python train.py --num_hidden_layers=14 --hidden_size=192 --n_experts=64 --experts_per_token=8 --d_expert=32 --d_shared_expert=0 --hidden_act="swiglu" --moe_layers=[0, 1, 2, 3, 4, 5, 6, 7, 8, 9, 10, 11, 12, 13] --router_score="softmax" --normalize_top_k=true --routed_scale=2.5 --balance_loss=0.0121 --balance_bias=false --n_groups=4 --groups_per_token=1 --init_std_router=0.00793 --lr_router=0.000786 --vocab_size=17667 --norm="rmsnorm" --norm_eps=1e-05 --tie_word_embeddings=false --optimizer="soap_variant" --learning_rate=0.00746 --beta1=0.95 --beta2=0.95 --max_grad_norm=1.0 --batch_tokens=131072 --max_seq_len=768 --train_tokens=510300000 --max_steps=3894 --dataset="wikipedia_en"
Below are experts of layer 5 (counted from 0) of a mixture-of-experts language model. Rows are named router (the router's row for the expert) and show model dimensions 0-95. Each number is 50 + 12 x the weight over its row's rms, rounded and kept within 0 to 99.
After each expert's rows: a language model's description of what the expert responds to; "comes before" lists some tokens at least twice as common just after its tokens as in all text. This comes from a sample of Wikipedia text that the model never trained on. Tokens count by the router's weight.

# expert 4
router:47 53 42 28 52 49 50 51 50 53 62 50 42 42 52 34 46 51 36 66 47 57 40 28 45 79 59 42 61 40 58 56 39 31 53 40 64 65 57 67 46 77 47 55 41 69 31 68 49 59 55 59 32 66 46 47 41 64 32 50 56 40 61 33 50 61 41 41 41 51 54 29 51 32 67 28 65 70 37 51 49 41 56 72 44 56 39 50 57 37 36 40 36 50 61 58
Description: Periods and closing quote-plus-period marks ending sentences in prose, before the next sentence starts, such as ". ", ".\"", ").", plus opening parentheses.
comes before: "\n", " The", " He", " In", " It", " She"

# expert 15
router:62 58 56 69 60 58 47 39 59 33 48 62 46 65 39 68 34 51 46 63 65 36 41 66 50 50 38 51 53 41 63 56 48 32 64 44 44 46 31 66 45 33 40 52 49 46 33 40 47 60 41 59 59 66 57 29 50 46 66 49 42 57 44 67 59 56 61 43 32 50 50 48 26 46 67 63 48 55 55 66 65 56 48 57 30 45 72 66 62 50 37 33 44 41 60 58
Description: Periods inside decimal numbers in stats tables, plus sentence-final periods, dashes and pipes in lists, as in +5.53, 148.460.
comes before: "\n", " The", "0", "1", " ", " In"

# expert 54
router:56 59 39 57 34 38 39 50 31 37 62 52 45 37 29 43 44 53 68 58 50 66 42 68 60 45 48 56 33 71 64 37 67 33 45 52 56 49 44 49 43 38 72 53 44 65 62 42 51 47 33 53 60 47 29 63 60 30 52 26 62 55 37 45 53 56 71 52 47 36 61 54 55 43 76 67 36 46 53 61 43 42 65 50 31 22 49 32 46 42 63 72 29 52 43 61
Description: Digits after a decimal point or comma in percentages, measurements and coordinates, such as 1.26%, 2.22 m, 45.36″.
comes before: " |", "–", ".", ")", "%", ";"

# expert 63
router:56 51 60 71 62 44 69 49 71 44 60 49 47 54 58 30 78 50 25 41 57 60 57 70 66 24 55 42 49 39 54 64 48 67 54 61 57 42 48 53 33 65 29 26 58 48 52 55 44 66 72 46 31 67 51 40 48 35 60 50 29 51 77 66 35 45 36 58 45 47 42 52 46 69 56 59 51 37 82 43 50 49 55 58 54 54 53 34 50 49 51 19 64 51 60 46
Description: And joining proper names, table-cell pipes between numbers, and prepositions like in, during, with in lists and prose.
comes before: " the", " ", " a", " 0", " his", " —"

# expert 57
router:57 65 50 33 47 63 46 51 58 64 62 35 55 54 56 55 52 36 71 61 52 65 49 37 40 64 41 27 56 35 53 47 47 50 60 57 76 45 43 46 43 47 40 39 55 45 37 47 32 49 55 66 37 48 49 34 37 56 42 45 38 60 56 60 38 31 38 71 24 62 66 45 45 53 42 25 46 52 34 43 54 53 52 54 42 70 23 55 65 42 51 26 76 53 42 70
Description: Prepositions and connectives continuing running sentences, such as in, of, to, during, while, according to, made its debut at.
comes before: " the", " a", " his", " be", " an", " he"

# expert 60
router:54 55 38 53 56 65 54 39 56 38 76 43 48 38 49 45 29 52 19 61 38 39 55 37 35 53 59 78 43 68 55 57 26 55 59 56 57 42 60 80 43 59 31 42 34 56 40 38 72 58 56 33 43 77 52 56 67 27 34 51 48 72 44 62 34 63 64 38 55 43 45 41 46 46 57 56 58 60 69 60 44 50 62 69 31 40 49 47 56 47 47 67 47 57 47 38
Description: Multi-digit number chunks and pipes in dense statistics tables, coordinates and ID codes, such as 000, 35, 600, plus name-ending pieces.
comes before: " |", "–", ")", ";", "%", "°"

# expert 52
router:48 38 42 42 67 52 27 53 42 57 29 60 31 52 46 42 62 39 49 57 53 46 58 48 31 59 51 25 60 08 51 47 45 45 60 49 63 45 44 44 64 58 48 55 39 45 49 64 39 57 37 62 40 44 63 43 34 84 60 62 53 64 70 63 47 31 39 51 38 44 47 49 40 51 55 34 43 50 37 38 59 44 54 50 37 53 45 43 66 46 40 49 70 57 36 67
Description: Prepositions and clause-linking words in narrative prose, such as to, of, in, during, when, if, while, often before the or a.
comes before: " the", " a", " be", " his", " an", " he"

# expert 58
router:57 14 51 49 59 52 43 81 58 38 39 46 48 55 43 62 58 34 70 55 40 31 61 56 59 41 46 43 54 69 57 46 64 47 64 34 47 60 45 36 34 37 54 39 54 63 62 47 73 28 54 64 53 36 44 58 48 47 69 48 57 28 58 57 66 30 39 47 77 78 42 54 52 38 35 59 47 55 51 57 34 44 51 48 59 46 49 46 44 40 57 21 39 57 55 43
Description: Single digits inside longer numbers, especially after commas or decimal points in vote tables and coordinates (6,4|27, 42.4|37778), plus to and would.
comes before: " |", " the", "–", "′", "%", "″"

# expert 49
router:56 59 43 59 37 62 49 56 48 49 47 56 48 51 30 37 37 58 67 63 38 39 43 55 42 59 62 76 33 71 63 52 59 36 36 46 51 70 33 51 42 53 75 51 44 46 60 53 49 51 52 49 60 42 72 60 45 54 53 39 78 38 50 62 73 34 71 65 44 69 54 33 48 34 45 38 40 40 60 68 54 62 70 54 44 26 38 55 49 52 45 60 27 49 62 48
Description: Digits and small numbers in tables, ISBNs, measurements, scores and track lists, as in 7.19, 978-...-0, 6 ft 0 in.
comes before: " |", "–", ".", ")", "%", ";"

# expert 32
router:50 66 78 50 44 60 47 77 53 50 55 59 45 73 42 46 38 36 39 40 36 58 36 55 71 45 43 44 41 48 58 43 63 71 51 54 61 42 16 43 45 62 43 51 65 48 54 50 36 61 44 64 61 52 54 30 50 46 27 59 67 43 53 27 48 52 49 57 30 56 58 49 33 44 60 50 41 70 48 46 60 35 33 59 34 50 58 35 65 33 48 43 51 27 47 66
Description: Line breaks, heading markers (==, ===) in sections like Discography, and articles the and a starting a phrase.
comes before: "|", "-", "\n", "==", "The", "==="

# expert 55
router:65 54 57 50 39 50 49 48 35 54 46 32 52 50 45 45 50 72 61 42 55 67 39 47 40 29 49 36 64 35 48 59 36 55 40 46 65 37 47 34 66 38 40 54 41 44 44 48 36 47 31 55 32 20 56 39 51 53 43 35 61 58 35 32 32 41 40 52 11 64 54 50 42 50 29 23 47 75 37 47 55 55 40 52 43 61 45 50 65 44 56 48 73 68 56 49
Description: Prepositions and conjunctions continuing a clause, like in, of, on, during, while, until, as in embarks on, attention of.
comes before: " the", " a", " his", " an", " be", " its"

# expert 2
router:41 36 38 53 47 51 46 42 47 66 44 43 46 46 53 28 45 57 59 43 51 62 39 24 40 44 66 52 52 26 55 62 48 57 48 62 59 53 59 50 65 57 40 35 50 52 28 46 52 59 45 55 49 52 69 49 30 62 22 41 56 56 54 54 70 47 44 56 64 44 57 53 51 75 55 37 60 49 43 33 62 70 53 60 56 48 26 59 59 50 39 67 49 58 51 64
Description: Time words and event nouns ending a phrase, like later, years, season, election, film, and month names, plus sentence-final periods.
comes before: ",", ".", " in", " The", " to", " He"

# expert 48
router:54 45 44 64 55 23 44 45 37 42 57 48 38 48 42 39 39 69 70 53 45 39 24 59 55 31 53 44 46 41 52 49 73 57 59 54 42 45 50 51 42 51 64 37 50 44 58 46 62 61 44 31 51 66 43 61 64 54 38 47 65 45 31 52 51 87 65 48 97 57 56 41 72 62 37 54 62 38 53 37 52 38 56 46 57 25 63 44 52 50 23 60 42 40 39 44
Description: Day numbers and month names in dates like 17 March, plus match scores like 2-1, 4 - 0, and years in tables.
comes before: " |", "–", ".", ")", ";", "th"

# expert 40
router:70 54 44 53 55 53 52 48 68 42 73 54 43 40 47 38 55 72 47 21 56 32 63 66 55 59 44 56 69 43 62 37 66 57 47 49 47 37 50 42 48 61 36 40 66 21 53 54 37 62 74 67 42 53 47 36 56 55 70 34 37 42 60 56 33 48 35 69 46 71 60 72 40 54 31 45 36 48 39 58 35 49 72 63 60 49 48 28 59 45 55 37 42 45 47 58
Description: Newlines ending lines, especially a blank line after taxonomy infoboxes before "Species of beetle", plus == heading markers and opening quotes.
comes before: "-", "|", "\n", "==", "The", "==="

# expert 56
router:34 49 46 56 61 67 50 67 62 46 44 63 35 52 46 48 51 44 36 65 59 56 53 55 52 61 43 48 59 48 52 58 46 37 62 65 53 48 45 66 32 61 47 43 57 58 32 62 47 39 57 48 32 60 40 53 40 48 69 55 31 61 50 48 29 43 12 58 36 45 67 36 43 61 47 43 42 66 34 55 68 47 36 59 46 67 60 65 67 52 57 19 67 39 66 65
Description: Linking words after a comma or noun, such as and, to, in, of, during, while, between, or, plus table pipes.
comes before: " the", " a", " ", " be", " his", " an"

# expert 47
router:40 68 49 36 51 71 37 53 68 38 66 43 38 33 45 44 60 49 43 48 35 43 51 54 25 61 53 53 45 40 58 59 64 34 63 65 55 60 50 39 34 67 68 54 52 54 73 61 35 57 63 64 45 28 56 57 37 61 49 32 45 46 43 31 39 43 50 59 43 50 62 35 40 58 34 29 38 70 50 34 62 49 44 55 36 44 62 29 45 36 62 23 42 53 50 71
Description: Line breaks right after a sentence or heading that ends a paragraph, before a new section; also sentence-opening articles such as the and a.
comes before: "|", "\n", "-", "==", "The", "==="

# expert 1
router:44 52 55 28 52 57 35 38 67 73 60 38 29 58 46 48 46 49 47 57 63 31 43 41 27 62 45 41 71 30 57 65 50 36 63 52 52 55 36 39 57 58 41 59 68 52 63 70 53 45 43 54 42 61 60 49 30 61 39 55 48 37 50 57 43 47 63 49 31 34 57 32 37 42 58 43 35 55 30 61 67 41 61 63 30 70 44 67 56 56 47 42 47 42 42 69
Description: Periods closing sentences or paragraphs before a line break, plus hyphens, dashes and table pipes, as in follows., right-back, Festival -.
comes before: "\n", " The", " In", " He", " It", " This"

# expert 59
router:60 43 51 42 45 48 44 54 57 62 30 52 47 55 45 68 40 59 72 61 40 49 54 47 37 47 46 36 71 47 59 70 43 44 43 63 55 44 34 38 62 74 32 62 43 62 46 51 47 54 42 54 42 33 55 58 48 66 42 69 32 66 35 36 44 29 49 53 21 38 65 46 38 57 54 33 59 50 21 40 52 41 46 62 51 68 46 52 57 40 58 27 55 56 49 52
Description: Prepositions and conjunctions linking clauses, especially after verbs like due, leading, resulted: "due to", "resulted in", during, while.
comes before: " the", " a", " his", " be", " an", " its"

# expert 53
router:62 55 24 56 55 27 53 32 25 32 60 45 37 46 51 40 39 73 45 55 41 54 30 36 48 55 51 57 31 53 51 48 59 38 62 44 48 39 45 57 54 72 53 49 67 57 52 64 70 59 36 29 43 55 69 55 68 39 57 41 70 59 21 49 51 68 53 48 54 37 50 46 41 32 44 59 43 36 49 49 51 26 38 49 29 49 46 42 55 50 58 92 29 62 66 51
Description: Numerals and their digit pieces in tables, dates, page ranges and statistics, such as 13|50 BC, pp. 505, 3,269.
comes before: " |", "–", ".", ")", ";", "%"

# expert 42
router:46 39 44 60 57 34 40 17 31 64 44 53 49 51 50 46 39 55 60 58 60 46 64 74 49 35 56 33 80 32 54 47 48 44 53 62 54 47 53 35 59 52 40 24 38 39 33 61 46 68 29 49 36 44 64 44 36 59 63 45 61 47 64 63 66 36 65 50 52 46 52 59 47 70 59 71 42 10 67 47 61 55 56 43 56 58 44 62 45 47 36 64 44 31 26 43
Description: Common nouns of place, quantity and direction such as area, north, south, number, population, often in infobox fields or geography descriptions.
comes before: " of", "-", "|", ":", "=", " /"

# expert 35
router:37 45 20 43 63 58 56 36 52 57 57 50 49 66 45 59 34 35 36 47 34 25 50 43 21 61 74 47 46 69 54 81 33 49 75 52 62 44 60 58 52 62 35 44 38 78 33 50 67 46 55 55 52 59 68 76 58 47 38 74 56 64 49 53 70 52 54 58 59 54 39 32 43 49 41 37 61 65 47 69 41 51 68 62 37 35 63 49 45 53 43 51 48 58 65 59
Description: Line breaks inside lists or table rows, and past-tense verbs after a subject, such as killed, scored, wrote, enlisted, directed.
comes before: "-", "|", "\n", " -", " by", "N"